config = dict(
    n_layer=12,
    d_expert=32,
    n_kv_head=2,
    head_dim=32,
    norm='rmsnorm',
    positions='rope',
    rope_base=10000.0,
    qk_norm=True,
    optimizer='muon_variant',
    lr_head=0.00684,
    warmup_steps=50,
    steps=2788,
    dataset='wikipedia_en',
)
Below are experts of layer 4 (counted from 0) of a mixture-of-experts language model. Rows are named router (the router's row for the expert), gate (a neuron's input weights, with its number), up (a neuron's input weights, with its number), down (a neuron's output weights, with its number) and show model dimensions 0-127. Each number is 128 + 24 x the weight over its row's rms, rounded and kept within 0 to 255. Numbers have three digits each.
After each expert's rows: a language model's description of what the expert responds to; "comes before" lists some tokens at least twice as common just after its tokens as in all text. This comes from a sample of Wikipedia text that the model never trained on. Tokens count by the router's weight.

# expert 35
router:148169094101157140108136144147100115130133147173152123175109159101135133125141093142109103103135116143145134129125094159132144134147105106153136128113132120119123118146090101091151128122132142105122151111091127109102113106075112104155106127087143152125156073130178078151105115152129131162112159125119139097109145116157130053142129183184113122121132147126139120153122141077148151121098
gate0:128128107128125153118145158102114115123083145112145062116102166074126133120105135155144093111158151170134140065137152133134140131143133122117048148095131121134146145149115080130148158145094118137139151128097130198120158102118151137124142126125142111152098114159135127173120142108159118114131155117123146129143102119121130152101135162084113108130123147109143091113108113170095124174134
up0:095150107129144165105146173105156151104128148112138153117106142112132130198124118111156126173082163051111150103138109079119117116141094156124133134141113135110089128127126149123114103120134154087137100113119123133179120125123091146109064094117167169141151142152114129113146111087106153123124116117120145119131134171134136106120093126182120124113134109143127129104130140151145160114164
down0:140113142121132132127095130143126116087136144128067125154147108076108132129106132122135094158124113151115108140175125119139100178116123127078094097146126105094094105095133116113094149105094124126126106087152120174095113165132121128115168124178122103114143108108089114107081149110158120093150107158112086135142131135127134156131131160149154152075112096132154130117152149160115134096100
It responds to: Table pipe separators, conjunctions like to and and, year-range pieces such as –19, –present, and coordinate marks ″W; also War|l|piri.
comes before: "\n", " /", "-", " was", " The", "8"

# expert 33
router:120155164125142145113122133148102134104108156139112114139116124118124139144148102147099103172127101139148090182100153152132129175141095125134123121117109118134149100144109106160110122106122122083082141127091122156149154086150130122123167106151137135156105104162108166120141125124133129102177124133163138149126130132149095107082115136120116118121121138094106075166060078095127069134157
gate4:171128112160128111043132119121139137088141127161106190113091138125150145128124127103117113102138096132131134123121162118101143160125166128130172083123146138124142139115166107132123131129161157134118139101120161108134108120099114117063161142119139125159085143114076108143159113138104095122133167163161158159137149140130121097094168124140098168083118110115135130152120131135137150136108
up4:087113167159147135135152130155136132111084089130171139153143124108136110141121150124081120113108157087125071111155136140123123105132109162124155156148136134131142097114160107108131208127131126103123090087137137117076148140119118166122145145122146175131117099122110118145154118149106129118145107076127108095155167113115144134131162162153122144149160105149138104111127107090174100119107
down4:083158139116149102194122113147118099138163119133156106154138128116159121113155131129142165098125108098143103146124121159089158121147115102176119136100121143156134149092099133098143109135103113115122076127126114109127134105150133158128101113135139131136132104176158110083131113071169122102129087093146105076171134102102160115127128147149114124165125127154166113096128120092131091122155
It responds to: Numbers in sports league tables, especially goal differences after plus or minus signs, plus stems like prom-inent and team or football.
comes before: " |", "%", "6", "9", "5", ";"

# expert 29
router:162098135161154136137142128133101131120106095156137144177138095074156140106126138138102130119101128152175084142111137125122135115107112127149111156170137085107117125150146138121141152063123121081145120095139115124141128099106103160113162134124123147166149125091159125111073112105141121162139127155150116118131110097093119082116101156132179181161163138109158159129131126144101123128148
gate4:135131145135150130141080131125081115098105110140131142122112124112155136137114159163135161147133110151145120110139122105093153165106126126125125092170145108093125132116124132160104132138085117131134154113152150149139124069156106143177101161162090076152178122141130150104103127157142117104132090085123099116102132106161162127132128127096151145103113175166069098144117146128102088141109
up4:127123105093101117146120158108110139104119105125130117164146140130109172139095167105161147133081151117122095140142148103129094063151084153117128141161130186146132139125132120161134109061146136131156145113123120126107138121105113179133123103108127153096134113151148130078109151117102140125136128096110169114111181106135138124134117134135121165147169112159097124159166104131099157096097
down4:126155068127149115104132110145099139122157099167127139165089178153157120090133118111143113182135134131097096145198137152140151110157139136173115126124139111141126181105199115129127139159133138093112136128107079157110126145121102143103132133119119108108150081147122138098144146158146095160126132118129113155147142102148118118160122115127152100136130147103116122130144142119133062111111
It responds to: Standalone numbers in tables, stats and measurements, such as game scores, stone weights, years and ranks, e.g. L 54–63, 14 st 9 lb.
comes before: " |", "th", "8", "°", "7", "–1"

# expert 26
router:166126131119156154169123141096110122109114099134138123126142110123135160113105131127120134173139144094165132119084138143169081160156133140119093111125145129119138183160112120109139145119131092135109094166139109143111115155164154125131147147122138151177165137159151105111096147125148140118107073081127095138152116100167159150113093160182103115097158144148143160144138149164097139119152
gate0:139138142109154106154147160136158120096132134147131138110131141127120122149113211131141107136125128106161088101098110098101126143117164125144123112154147107102138137122112081084139096192102150144140140148103117123150070098117118118165107123131132158111117139134113119110111119146116125124127088101145147109110102111189051149146140120117138124092103179077119129119144145129134130161137
up0:108122132119181085172113126095133118139092098106122065127085120102108099113155129128106126154090148099074118152088105085112150095100133112137137127096097111130130145120108159151158104095097121106144140121121124144125162128132103113165124103137119154148081123138120115160124106156136112125101156114154087081142138111140108139152156072118171133119158118148095130134133133154156106151118
down0:148095134142107085136096073074136144114097122084168135112143090134075142143182132132128161155144131166091125127140114127132156126095127150126138120111119114140102131164122124087109129116104125150077140149126149127141162090132158108148133123146098106125149111084091078122146093152094135132135129061131125127127132148101137140125164159126124091159121120136150135151121119122074152150120
It responds to: Capital-letter pieces of codes and acronyms in sports and results tables, like UAE, UZB, UC, NHL, PA, and position tags MF/DF/FW.
comes before: " |", "|", "C", "A", "P", "E"

# expert 20
router:122133120134144133152117124138086173162101123157162140147152143077089098086139104142123155100128141096151121102073094149148103148113125107104157124124115124163134169105115140112141102122145130133172139123132122146145158108182099140126143165074100127156142124135154083123123146109131107140154125089156134138126111153192155126136141137160081136104164100110122115131130137158103142173151
gate0:126168128120157148114131153114145111143102164120175129132158140146113103126145130125176119116182117132140106121144098156091130095104160133136129128149106138109166140163134133096156159100141108129171146147159163071083144125120128100117177149059103119083112146146122106118089137174153143135134106146120120134105117101123119138075114167098151113113142131144111129144111130145132158173108
up0:146142134109070137177141103095115115089093136136142102128136134105140193123102119127129084097140139143118083152151161115147164125159124074119143099141136098130117131138145110131130122136109147110098099113112098158118161137123133124129073159127085112150107082123159101061140078157140104126145128086119135137185150127133144116152141105127083135133131113112106135107129135149137105127113
down0:112077161115139146146101091145139117117084135137115120135092099077151136089130121130119126123113133090125100115113120086127131176116130080163170083119126174134118144142154124109169184082132140107140147133121124130117127124124126125071147134104102154111138143129110152137102107169177096143141131134125133133086128106177110140112151157127132111141170091132122144082141132121125088095109
It responds to: En-dash year endings in season or tenure ranges within sports and career tables, such as 2020–21, 2003–04, 1997–99, plus table pipes.
comes before: " |", "2", "1", ";", "5", "3"

# expert 22
router:142162146151081112105128142101113172106123085137144078151152139118105166098134125079128141137103132176102149133168165141174128099129121130091160111144117136142112118075124138136100123121116123132161099097135100158140149117106109110129184104150102135127088132131122154092122161080082127125137160140138149140137138137127123151102159141087161147142104147105156138097137136111136072134136
gate4:140101090107115150104155131125129106160110136074085119103139154145092126100190135085160147121134099106108123129131144139118144093083154135165096148134100114116107112135117113151114116143126129118125151132132166140110131106127123160161111162103174121082114130162126103127127124155091154119145148135122127190122162153164092151141138175058145119131149138131140112116156123136118114179130
up4:081159138131130098112134135088110184108119144167075127124133112111087145125153153157129095148149120133140104118152124110138136133158122101143085146126136116097102115106142114099112152116042113127151147149119117116125170121162127135123126096100142111140163138114131123068156147139165130145101125121105067132104146134124102129165088156097131149103137120119101147174145119142112139161157
down4:139118102113151121123084140154072124151123143092103133159140114135111141087154114135146117136095126149164132111138114130135136105125155174139167147116150128162124098151114092137103175100097141151161149173134142071130110125147094126138132095125152115148130134131083148110152114116186104156100134170119144096172161115119115137117117096163137150119124157164072142130132134157151116134175
It responds to: Inflection endings ed, ing, s on verbs like looked, turning, plus of, very, many, more, able, often before to or the.
comes before: " to", " the", " a", " that", " by", " in"

# expert 57
router:170144128169110088143154142161091117116109106097108115142100157140131150140163110119141079133097092096109111090147134127110119138130122154119175096157140145146131116155147118115116111156125131100152159156099100078105145102115133123139110162101125150126147140128141155115129134078151088137150158137137153132164092125140184110079076146165128120121150111118102138122121119087121140182109
gate0:110091138099125126121158133132109135118113125164115139131097148102152149128148158117123120085120114119123137110094116133112143179121109114110145097176122154123079136117134121112134138102113097111102168114103140106072111131106096099160180144150126082100131087137170173116142173144116145152113143128131107166133144130173147096110084117091143138128121109144168155103127177135159105150165
up0:154090173116112145127129107085101145134129143094106126139123085135118097111157154124119125102134156113156182101157132127151115078107120110132110099081165143120133153101161153095150092118138150145139125109107140161171108118140114133104143120136160178098121112137139178130135137088089053116110138144133119156160106163102127084160088160135121122121120131140139120144114142131110130147156
down0:128143120114125170119125155118123164083090117099158092105107113162117152105108100111166131135126135135141122147104125113094126132132111138167142144159163151124149088104104159133136130142118118162148184136165157135091153151155147117126158113095126081076165161149151088123133195116119136138132119143113170080105120119136143093128116078159142158136153133127098134116117110171132123133117
It responds to: Line breaks after headings, table rows and sentence ends, plus time words like after, before, later, eventually.
comes before: "|", "\n", "-", "The", "In", "==="

# expert 50
router:098118110130159147117159145156133150145126115164121121155108115175101113140099130090105163079163135129119082099108103168139158130136131082121112071102129147098099155146135113061119109140116109131131164177137133070122127128119102147115117101107113124136100101090122102148111085125132165136096116130115134095123104111143123134130108117123121105113117129122067128143091117089108094112116
gate0:100128133112113062148131124122144149105136122121126141154092153106089155168080156127103120140131138119127079137086141130101136143100129130156085131166169158102104138131166103146149128139120131153157096126101130174108119139121184119167130162140135123114117104126150086141179127113122141176121158109114089143122126134131117185121106131108115143123182133104087157121140114142106100156143
up0:159109092139118182163148084121099091114080119107150122140089148088105143108146131113133129110144145166105094117116120103116144140119121160140115132147142111085156110134107121157123153150115149108108132138128152174119141109102108128121111155107113100141135117122130119095105123114143135128070078087134116094134159111121151083134101134114122078127126112073133132120150162141155140181067
down0:137106118113133091106140158106168130120160110143115119093139131120118099167094111132111096117111104122143119141077154128130143131156163111127107117132115136181131160148163170118087111132130156123075086150121109115120095125075133164104111097090132121105154124133116113142148106148084122159112102114146113081109110151119133120139142162104164130082159098105134141128088107096118073134163
It responds to: Tokens after numbers in tables and stats: ordinal th, month names, %, units (kg, km, ft), thousands, and column pipes.
comes before: " |", " 0", " 1", " 6", " 2", ")"

# expert 41
router:113119147142155131158136093102159110180164145120149130145132083150131095132107137095117114111113131089074091148122122135135108104107143166136126158151121109122131160148172154083124096137152178134130131110136147141131162140144155184153118134091150136170151089121166115161147126173129189130133122125119130163105092130126128109115145110076136158146107166142108120096131113145118151117119
gate0:118133103090143125133124114115155110138164099138135132164123112116129134103131105142093113153090123138094120143131150155139096118143113110089135134130100071102131072129152067118115138161137150166113162188138117088108112100098127111147137151171135102148142143138101113114160126156122122086145082110107161133168129143120123105111144083174118147142119138129175124153127105076113132095147
up0:136087120130129117131093159131156153153130127130155100148133128167118120133120096141140144113139129123132082134155106110129161151123092162113124138108146111067083116154152103131160146121167140140119125140050106144139135131124053155110115102112121154097101080124118118109121162123084115122102122110153153093143126150137087077136132135146157171147138121143135138165151123078140141151120
down0:129101154180142171145146140177144132129118136151149135077166095141117155158125088132166160166175094148145150146131126146153140107116130084152098129116099142116136143130109143130101116103137119127141101142132116102091131132210170141152125110122102118107098175121165091135097130117152139111135125131125145112128144141181152135118123139141167143136123139138089117122147121155167080143103
It responds to: Nouns and adjectives right after the, his or 's, e.g. the film, the first, the same, the league, the largest.
comes before: " of", "'s", " was", ".", " is", " round"

# expert 15
router:132116103153121130135150095154126120149162136171136133138121097123171099150097142098128132098106108121148108140173098097133110114109159178095118143158106150175117086081096130089136126174155100176093098118124117138152138101166112147090156146116148128112111122154129125150149126124133167135146140090145140147140134169111128149107186160149120128087113175114129089136147123128144126126155
gate0:148145091143143100113135157105099105107154120117097134117123087107087126138194138170123150115130109132086064137114153135098150088110136115122160126153120135142143102151122101111152167151139144092120125152161161118155134111073143146104157087098141138115126126144133108179159133122125130151096135136109122093149147113099119122115172167120114098066141106106103119113128121132148090136106
up0:157144143121147186135153104127152128140152120111161147064154135156149141139134136150160151147118101116132164169186100132116074112146101116114122100137115139116184129119165109146107144115094140117137126160147120131155119123124166124122115121137153139118090123144096136116098105132122109062158156134148099145098102157114121123177146082143141094101102138124161126138136135180123098150144
down0:126136081089150113147093113157130131086122106106107117107150120119095178127154176141096140160151127137143144150123127098100109109158092140135125148160139203137127148144083138147110140137161177107154085105139079132111088121122111140115110147160145190116114110101132129141118161134174150125136153160123143148106119139151121129138108120119138131126177146107144097147110146153151098102110
It responds to: Middle or final pieces of abstract Latinate words and common nouns after an article or prefix, such as as-cent, pre-vent-ion, number, debut.
comes before: " of", "ing", "ed", "s", ".", ","

# expert 42
router:115089106113152133136108124152120153167104140133184125121119144131085111179171168110140153139125138109193127126097146122090102165164183135136131134124140120141160142145128160141156111140162113140081123144139118120137137171163133136114101140141134167162144148152115129106114133104171106134128121079165112150131095163170138110130138100166134123082161098100133097130152114143103133133131
gate0:119159136102136131139135154148199126135138133142152099178122121081139171134116119122114150147127135134124136131118135164098153161142117090150103149087127082123141106126169118126146089117113096119111122138108095099118128094155138151124079144124114152118106129131111172148132130088172123122099122151149137118113142146114179109136089086110184123139127135156097126156118203134124134152163
up0:093145100138137127084155083093159118146132139100114120096132100119142160145089136135147095149155074112155134110063124163126123144145119168156115158062123083101127108104111147137143149113124143113111111107103128109153130109131124141144068157099129087144086144111159141128125168111148123151155098106132140132178134086099086130140103139131147136137110146115166147119136144132144121119126
down0:099144085144126133083103153115119125123141072156058079201142110147114091107112112128071114109158139098149088124105147128160120113134156122103150096093138131131138130138112119145095109163106107111138104141139107107104129116106123143101100134140115147082135138136154132105087154101146086098146099091092150133128130127131127135111123125114099165114127164143099116106131150129124109099158
It responds to: Common nouns after a preposition or article, such as war, part, government, season, month, law, and direction words like northern.
comes before: " of", "s", ".", ",", "s.", "s,"

# expert 36
router:145160088126123109130102126155126105107126087175104140164095148108144115133136108095145188107138132150157097178136173163164140160077132119124110118083134162141098122156102146147138136180121134139114145157117135117105136094114168093123136167130121114124092153152099103112178159101116146159121096116127109105135116113161106121128140153110089102143135112091109136138133115116137109085123
gate0:141139104130105118130143163095121102105123117136128116122150125174146121171139109172168122111112156146141152125157128123122152184157102167151128128117127153126102123126113101145118170072093142140102142115121098123136117191143093100119151124149138116158112142121116152091101123101135119140155166108175106100111160121104142115097074091106098121142131125115102135175092106074114100128148
up0:156083114118101124114117138155164165126160123144059108172139109121122127119164131125138139112109126107094124093146120082116109131088102123081134116138146120130153116174098148102145068122095112125148124151106114104125147156135134189099098113101132153133124149132142126137115098083132125094095106129127109140098104109146143104143142088102135144122134134164120099069160140118084109133151
down0:132087160129108127156117115188102123164134147137183132097109149099131178100117162172117123146133095109129093132125165106126148140093168086106172153127110095143112077139100089075112125144143148131142134146167127122142103133138071126150138121124101051096165124123136127104134117098118118130136149115120116126143146157176138139094110119131126121113124137137132138124122096109153123140120
It responds to: Prepositions after verbs or nouns, like in, from, with, by, and closing pipes at the end of sports standings header rows.
comes before: " the", "\n", " a", " to", " by", " "

# expert 44
router:097139103116095137126148146170142171166120092105124098134109145124106097114145109152145140108142169175145142101141158090147170123118120108141126136142095169115136156134124150134129103141120119100174150176129119166148103137144134127133117162115067142122125080133105143135129148133115134127114123159109193125106127169150126113162115160092102133119123086117099124124125145153125143195085
gate4:119162084120119089119133153164135149132167088130149123147115129128094102161172110113137118105156122128142161130099070166090136179095172100132110194133153129132123118067138154112132113120110106147141143139110155121147128148136131160115173146144111117096124101133148116126158130176108123135120131160143095091104115136099125152118128121174139104101131141113134159115156122119104143082159
up4:169102110162123163135162132142104148133119158138129172108160125102147120129140129145093122095127110125105139192156126145129113134098117104135099139139128106142159112102107141108041149077099147137154141089159134159136159128145080106127160115136129128164134152120135124129091157081097157110152152124075088127140128110132128157127128141153141114128140116123112108106150178148152103128157
down4:155134127111162151156078124145159137103147137173129076092138101093116129098112163108162171110154130136150152086119146154137147160166116125096116117144118146134162167094136124157131099118124131119151159119156106148179137105089163165116138160124128101111066126097171142118122153159123139097128138123146109122097157116118126146128139124130118138177139166138121135117132152078132160108151
It responds to: Adverb and verb-form endings like -ively, -ely, -imately, -ing, -ed, completing words such as facultatively, completely, approximately, correctly.
comes before: " the", " a", " in", " to", " by", " that"

# expert 40
router:129085093079152092089164106098092116143134117106126166118131162094121087134111140173158090129122117124095128116118122143100133105148110144146165101138108156130163143148135114092123115118124142059150161156105135127087095146123136168140148154111108136136140137152119131121108153163111114142119098125160128133139115096106134067126133166153110118108163147128175183113115123115103111142109
gate0:123141145104111173143115161183091133160182157123179224103104163087091083120147134175143148114124176122161154129106100140128141140145117100154103152134117157149130148138126122141113129142131168139120123124100088146123110148084136098142134100156108125143133141125156142112114135119130134144119171145128146093160126111142156094132147107164137107146148118126156121139115154111134131133122
up0:153145149117114112107182072080122121130162132121139139107140155153139072126142131104127132126130125146113111156127114133138137118118136118108141116148137165167145105093140113136143120088083124108169100075139125129154142140151141114127118143153057114138112151129167158140127147164154141135085117141134102142136148123061111084134113090188132131143126131127108126127121137073152106167154
down0:096112110130107145099088096135124118104101121094140121125137118120151084136140098122162100126119103125163127136146133117140114109084114141164131176156163153078147095163110159111126131110091090091096112148095123140114181100142144119137144104135146098112171151094134136144116161143144125141170094143127090103126130144073164095118142090138117103137121125154093119148114114174140115159160
It responds to: Line breaks ending lines or list items, plus middle pieces of words after f or w, like witches, fraction, appraisal.
comes before: "-", "\n", "|", "e,", "er", "ion"

# expert 46
router:134135090161134130151114136123108141112150077092145127151164141121175116118140135097128151122152158140104141100145154177114131137132114124116141117159103129117115094149071161131172137137129120133137127107093114098093074143086086125134125080128098108088105164146092135156113131098160142136119124159120139089143132146121134122149123117127096131114067084086120146169129123155155157095118
gate4:170117135133111125130112168135134131131172138114113164121177163147091116091101141143126105140099147114109158132134182131110120106162113115153157124092111157155145132134040168154132143163106133123121167126135146088117137117052131131102132132136142132075149113135145145133127129084090137143111074144119159141126127110132148086131123150114121126146098104137157139114113114156139105158124
up4:135174102115140139146147141135167129137119138083157155075132106136125100131170155152156128207173101109150134136119099097115127132141124144133127163155154147160130090098150116136139127138107086122171077124149158086107108095128121093153141122122127110155141073133135135127127128129088169103082107122145131120137133107143154120149102114130154103105091119111135121141131122126154115115068
down4:113119121091159172079130153117128111110136104129169087114135133157142105114149126144122110120127144145094114123103117162101109117146142123197143129129108144149105125118080127136104144132106124121154105135124126111135108124102116145130110122135114129099175152120114118127156047137138111144147131134127140122185122155182176149153141112145117134174136126168122144132084194162103101145165
It responds to: Prepositions of, in, for, at, on, between, within linking nouns, especially names like Church of, Academy of, University of.
comes before: " the", " a", " his", " New", " L", " K"

# expert 38
router:114119170104115120118131188178126139075111107089135087169137119151148132138136137106118092123156120120139141125143137147119123093133118122127168135102148149164118128105099121142090080169100092142142147109126105170149140154154118145129145145137135147150144071131132136106108155086155160086121122153162123100108124145185102124120127162083121160122133140115097143112125114139133088168159
gate0:135104166124112163169136123127139147111131129128122175120134104101132153129110133111164112096123123166140129129107113097088108121117152141121170168154135151130143152113139125104092122098152118088160119093153133135191114130158143096143180122121150148097083142138161076197095164114121140123135101179131155150139121132122116139119169107113131177085138139133137083146141126133123111121136
up0:102101111206129122097092126121143103141130118148138101089140139121161168119130107130144171126173191102064141084085130123147131149117094166094155133108111137151160146136083117139134171136134133130122123126109120129139122137111112117127140099149096136127108146120110102150147140144103114134106114086170140147179124139131127147130131106137126133199133158132136125108112144151140082123158
down0:133113205110111139160152138126163111144106150109123158113133093116112098160161115151092182145115154142105142133146108127084141140140110144152144145139125081134120124142124138148111185109103128089119137120155166145166148108180132129093138146173156133134096136136111107162071153105128096138121088115090140141134178115106137099150148129101126163160135124128142158144138155105129131119144
It responds to: Word-ending pieces that make adjectives or modifiers, such as tact-ical, longt-ime, med-ical, mart-ial, jun-ior, medie-val, lifel-ong.
comes before: " of", " and", " in", " to", ".", ","

# expert 61
router:097080111138130140146145157168124168148121125143137124096111124155156099154148120165106116082105149091153099165137139137173109159124126091159096052123138096103142139142112111149098086113144148136136123160122128145111115153142140131117145130104103126101143073130133151120121094101159097124158115144118095132100160139104107115152097137119081135125104160135081143113123128140102119087162
gate0:135109132125169163113104118111122128142150126131135115137141108114111140130129105164103123113104147094136113090168101146118087135144118136143121127168078130130099118163115154108123140141161135126119083146184132152103104140083159118128142159086135084126127146104125142136134123123101110135126164142094122085143128124172105094115100087089043189136122110122123128161102176137134119126135
up0:135123107107179140122088133117080117120119146154186102114124125125129145142108156165080163153145142127155088162154155123130147159152147129120143109121100103104097125122104124137161164154091086104124134116136141131089175159110110096105141145128115064118120154148123091158157141154122143126148112104141144110114080128154093154090139155099108086141153089133129134120115128093124138129111
down0:105114122135084091132149139155093126151134143096122123143123149122108108136182111136137129127083152159119144097167156154110070131099094092142122123151158112180123118130124128097111127102135122160145132125143183117140157104154115112114133130099124114162109063124112136107110106124127135092145083158099145132149124159150135129130170168081104188143140134165163123153116148132157131112120
It responds to: Digits and thousands groups completing large numbers, years and scores, such as 25,000, 3,524, 1916, plus name endings like Belg-ium, United States.
comes before: " |", ".", "%", " and", ",", " m"

# expert 9
router:121090119146109144127135119131083134183125098158133200141142125128127088147190152160124091106135197153176116120142150163127114136128156134151152106092127102116126139122102118111108138141117076115104161101139106159124154123140102125116100126160109097142121080195116124108088137129120108129141149087134133118106100148141127109151154138130109162116113131119119154104127095152129127123120
gate0:177127136154113143138115089106131129152156127158121120145126125135113109111140134126125125153126135123148156168137121117150104144146165089088107159113121155140153143110108149089141103121077114119154098113123149112151119099145091124058103156159132140131113127161162087117150106087088160181098149115106101132132112169112144150105107123132111112136142138158100163180126147144113196131149
up0:101158114143198161103120129114148147111149147140118120123106109105087142125140117058150099153168074140151133172150117099152111135117169106106125144176155112148108137157109138141147091134168137136098138194121092145157137101126162114133156110131131106158105099096108104063137126129133139160142104136121106138142122143122149131132116134149107109129145105139092135103148119102155137149129
down0:093109100089100147118122120098099080130131107112141141122132102122169139077069156136126136110123154142178103084112164074115115179104151140130130145111118136141128117132101089103131129142142107091111148118100181102127118118125136162101098132172147122111153125140091106125126124106150132157115147111105145149127144131156142148140116109162138155147108132084136126076169090122132127181128
It responds to: Whole-word or completing pieces of everyday institutional nouns and verbs, such as game, support, school, staff, chairman, PlayStation.
comes before: "s", ".", "ing", " of", "ed", ","

# expert 3
router:116127154145145094143109108123117113161156089142105118141138101135069111130169123165145126119160115157126082151121116114136144130130163143141126189135147143114138147172110122140178095120174121124148086115122135165162154108118165139123162091152085165102140097126130155142078127105148143164127132113149140183112110108116111148150144150120089090103136134132124130113091106116136150170151
gate0:084105135158109165102150147087095139122133116071127132142128131128122081130074118153127124095127166124122147146143110070051111151134123091135118114128121139119140127143100140139122120108115158113113128131098112136135167170171165145109131140170172142138116140118119107118115149128113138120146091108169156153159125132147142127127119131184138141155140122176147088129163128131144081089116
up0:135139109100115140107116131178155156124103110161111094151117162117161101109114101131161157139132129172118099116146127135140138078171135131096132124142122088133105154172133151143115096141140138117123165145158124140088151090171139125114139143136151112138095127134166134057129114083130186131121088109114150136137121121092147144115112090119157094111115126127099119104121066116126101152092
down0:159090130158075132126184152130118173143117146120108086120122113145122138128167143133127113104130133124104168148072148106123144126132124135129147116113115071115133165155131132128090102121101136145120184122147112116167145136118111124114130146125161140146134112120139144099121147151138136088142156112177170186119137107124155158086127140194113150138130117110126127115106099195158118141119
It responds to: Field-name words before a colon or in table headers, such as date, length, Turnout, Position, Website, often in infobox lists.
comes before: ":", " |", "s:", " by:", " of", "′"

# expert 43
router:140140094091128123123088113108121136145140085168137164139080162097093106119131133135120156090081131140106093150152141142150130141139111133099133122144130135109123152116116140186128071124142148097144107127160135132118080110179107091093120135180125124175128153134130130121131140095144146172125129098102133137134126105159111104100097107124184140128072099114126150154138113120150091132140
gate0:086131173106098125067115127112058116144120128100123137118134133160133110116096111162113119086140171137129111136123139112138115156131142160136128136118105112141103138130099106185122129112108124090113109155103111115129084150176134118127150110206153121065110128150134142153129127101124117108110120155138153160098116120130105168133132119151135141111126118129166120119051130152136104107127
up0:129129147146134119143146128133114157164110084088130137112183130127116131119108184153104142135105149066116122156135119104149124137107163115118115127106148130095144132146158112116135175132120112091126130120108116147123175178136115139135108130141121138173125162190164102116145146153171151118152144162161127079141123116089135088112116142127104153140143150154081161107124102142107130105182
down0:111122113111128109124108159100155163143175144140097129144154125116164114092102110127087128143131078116158139106131128141143127137110139107150091117153114110168143135143130128138112116157050147098149130099156102149190135126155148106144130088174112139093132153097125102109168098147112150132096147136104127095155155119142173134149145173087137124143148093125155139122116139121143098150088
It responds to: Participles, verbs and prepositions following was, to or as in running prose, such as "reached on", "as well as", considered, born, taken.
comes before: " the", " to", " a", " as", " by", " in"

# expert 13
router:113102117113155120182123129137103129111133153088121127148137085117155127091144093111114112093115094127122156129170137101137079130132092186119146125126107106125144139121120129096129112137073168097121106109129155123138081163141156128182104129135156059110141127154126138106136110089104094103110129130116109120130086136150135131128110133185161099128123110164127117104147130140141147152181
gate0:115122158122105132111106092147145122104121116115189140111120146135162154114097120126137145135154171120158117148132117148143125144076176205103121100150115173109156116153146089089125154104109126131152126129088103133128143132155159121110110162154107192116112122149093128141138179128150121105087161104134122069123117163126128122124135111116117104125139114131123114167112162139092148133150
up0:064129122137127106133128118118148109139140140154115130138132138088147132139130151138133141138110088146166121114142222135144133109126115159125144139165169088141153107143117112149122144149113105094130111170142123148109090132130122099141106101095102101165156137131139154161149115180156101089112099128148076116146142093129167071096132123140138126105127122063128122109114125133117154103133
down0:186143123128123153146100142135146073114123119119175120126131134118115120090122113152167090156121156133131112126133145146103113170088140126121150117134106113126135155150178115110097126117091130121162134107127075099145139127152183112103144123179145153193126123088110124108135122129144169138139134149112136124108104123125122150130129131094134091149115101104154151158128170166083149154184
It responds to: Commas, often fused to the end of a word, after names in lists, titles or clauses, such as "lemmings,", "however,", "Manville,".
comes before: " and", " but", " which", " the", " he", " including"

# expert 24
router:121164140137158179071152107136115107161126087084129132150109137160135150140151111145148110103125140151125145159112153114128119142110174149147084156131119121114122153123139133088158117141059156101139141133117133080093116092143113118138121121090110160113118146166130107124109126111119174114135134129105110102108075110138156114161157114157097141166095137155173093144152114096152129144119
gate0:136148146132137121111134101108139143118121139190121076113093149116128119194139117113167122175097117143158112117101109154168111123096119133118172080148110139105097099137091103117133122108176113111150165124138090137093103139121138128093171122103109140153086159133129139143155152143153142126107128169114169160135117116084163103136142117151106158135140123153122165136121140132180136130116
up0:136161094162197121116119148118162122177168147144112157146130122116143121098144167130139086099146134126142076112168088117146131087140133114146117128134117143143126124122140137092140139114136094110107113125167112143150103116123139178146109177094106118117138165112160141136101094194099150119130087148140120166117108159143082101111126147123142123104137143125154128095149154175139108112124
down0:120133131163111119121159109114124115107159102150163112132122181136142123110112108151131132162104129141136148164102108136113088101136157101081141070124119132104142147140107074145121169112112136137110109128107099190150153110116110165161138091118086149090109093136117165116133115150118117138152137124138144162106160125139141125092152074120139118111145107125109172131119093100134117056139
It responds to: Periods and closing parentheses that end sentences or list items, often after years, etc., or numbers, before a line break.
comes before: "\n", " The", " He", " In", " It", " This"

# expert 0
router:132138135124111122129126116094166110173147096151167092075149125137158150149096137116164171134129138125133140085119097131145093140121141150175072091124117151121107121140160137151152099138115114110142120136147138142147131096116154136102123112111109179154128126141131139171106132164116126164098110070129105124124107121150120133164109067081115157140078126109120119112144156088137170118129
gate0:140120100137141132169125138061096142109123185163105114106108143123170125148128110110133141159140101115132134102110091118126143097101152111133095124149122114117074123145138123137132091120137138134152128109130174096095114163155139169125161162101136129171078137150154090121117150139123175121146108153124125160149095135127156090130085082113137108166088130134152100110157158103148139121128
up0:104155138154143136120154098139109143129148126132116110142148119130108136081153124128110144090110136092141080093126166092096123139129118088153179100140145129127165122122142128062095149146120176107162128163114126134144141101154103145140177168120152136072132131141111136115135175088116129093155136128120127163191137118111130132140095179169142115118152110135138161118153117131121154118108
down0:125118139109128171097144121113110145133100136108144132098119140131127143125143147132125121103111107112142126118118132096138124134099126171112140140147181087135135076095128138088204083138091145152133175153154137124090145147152140122120143142127131106086124154118134112129125138125136130123118084139085127099099117153099167102131079135179161150105161156096110072141097119128124114177096
It responds to: Line breaks, section heading markers and markdown table separator rows at block boundaries, such as ===, |---|---|, and blank lines before headings.
comes before: "-", "=", "|", "\n", "===", "S"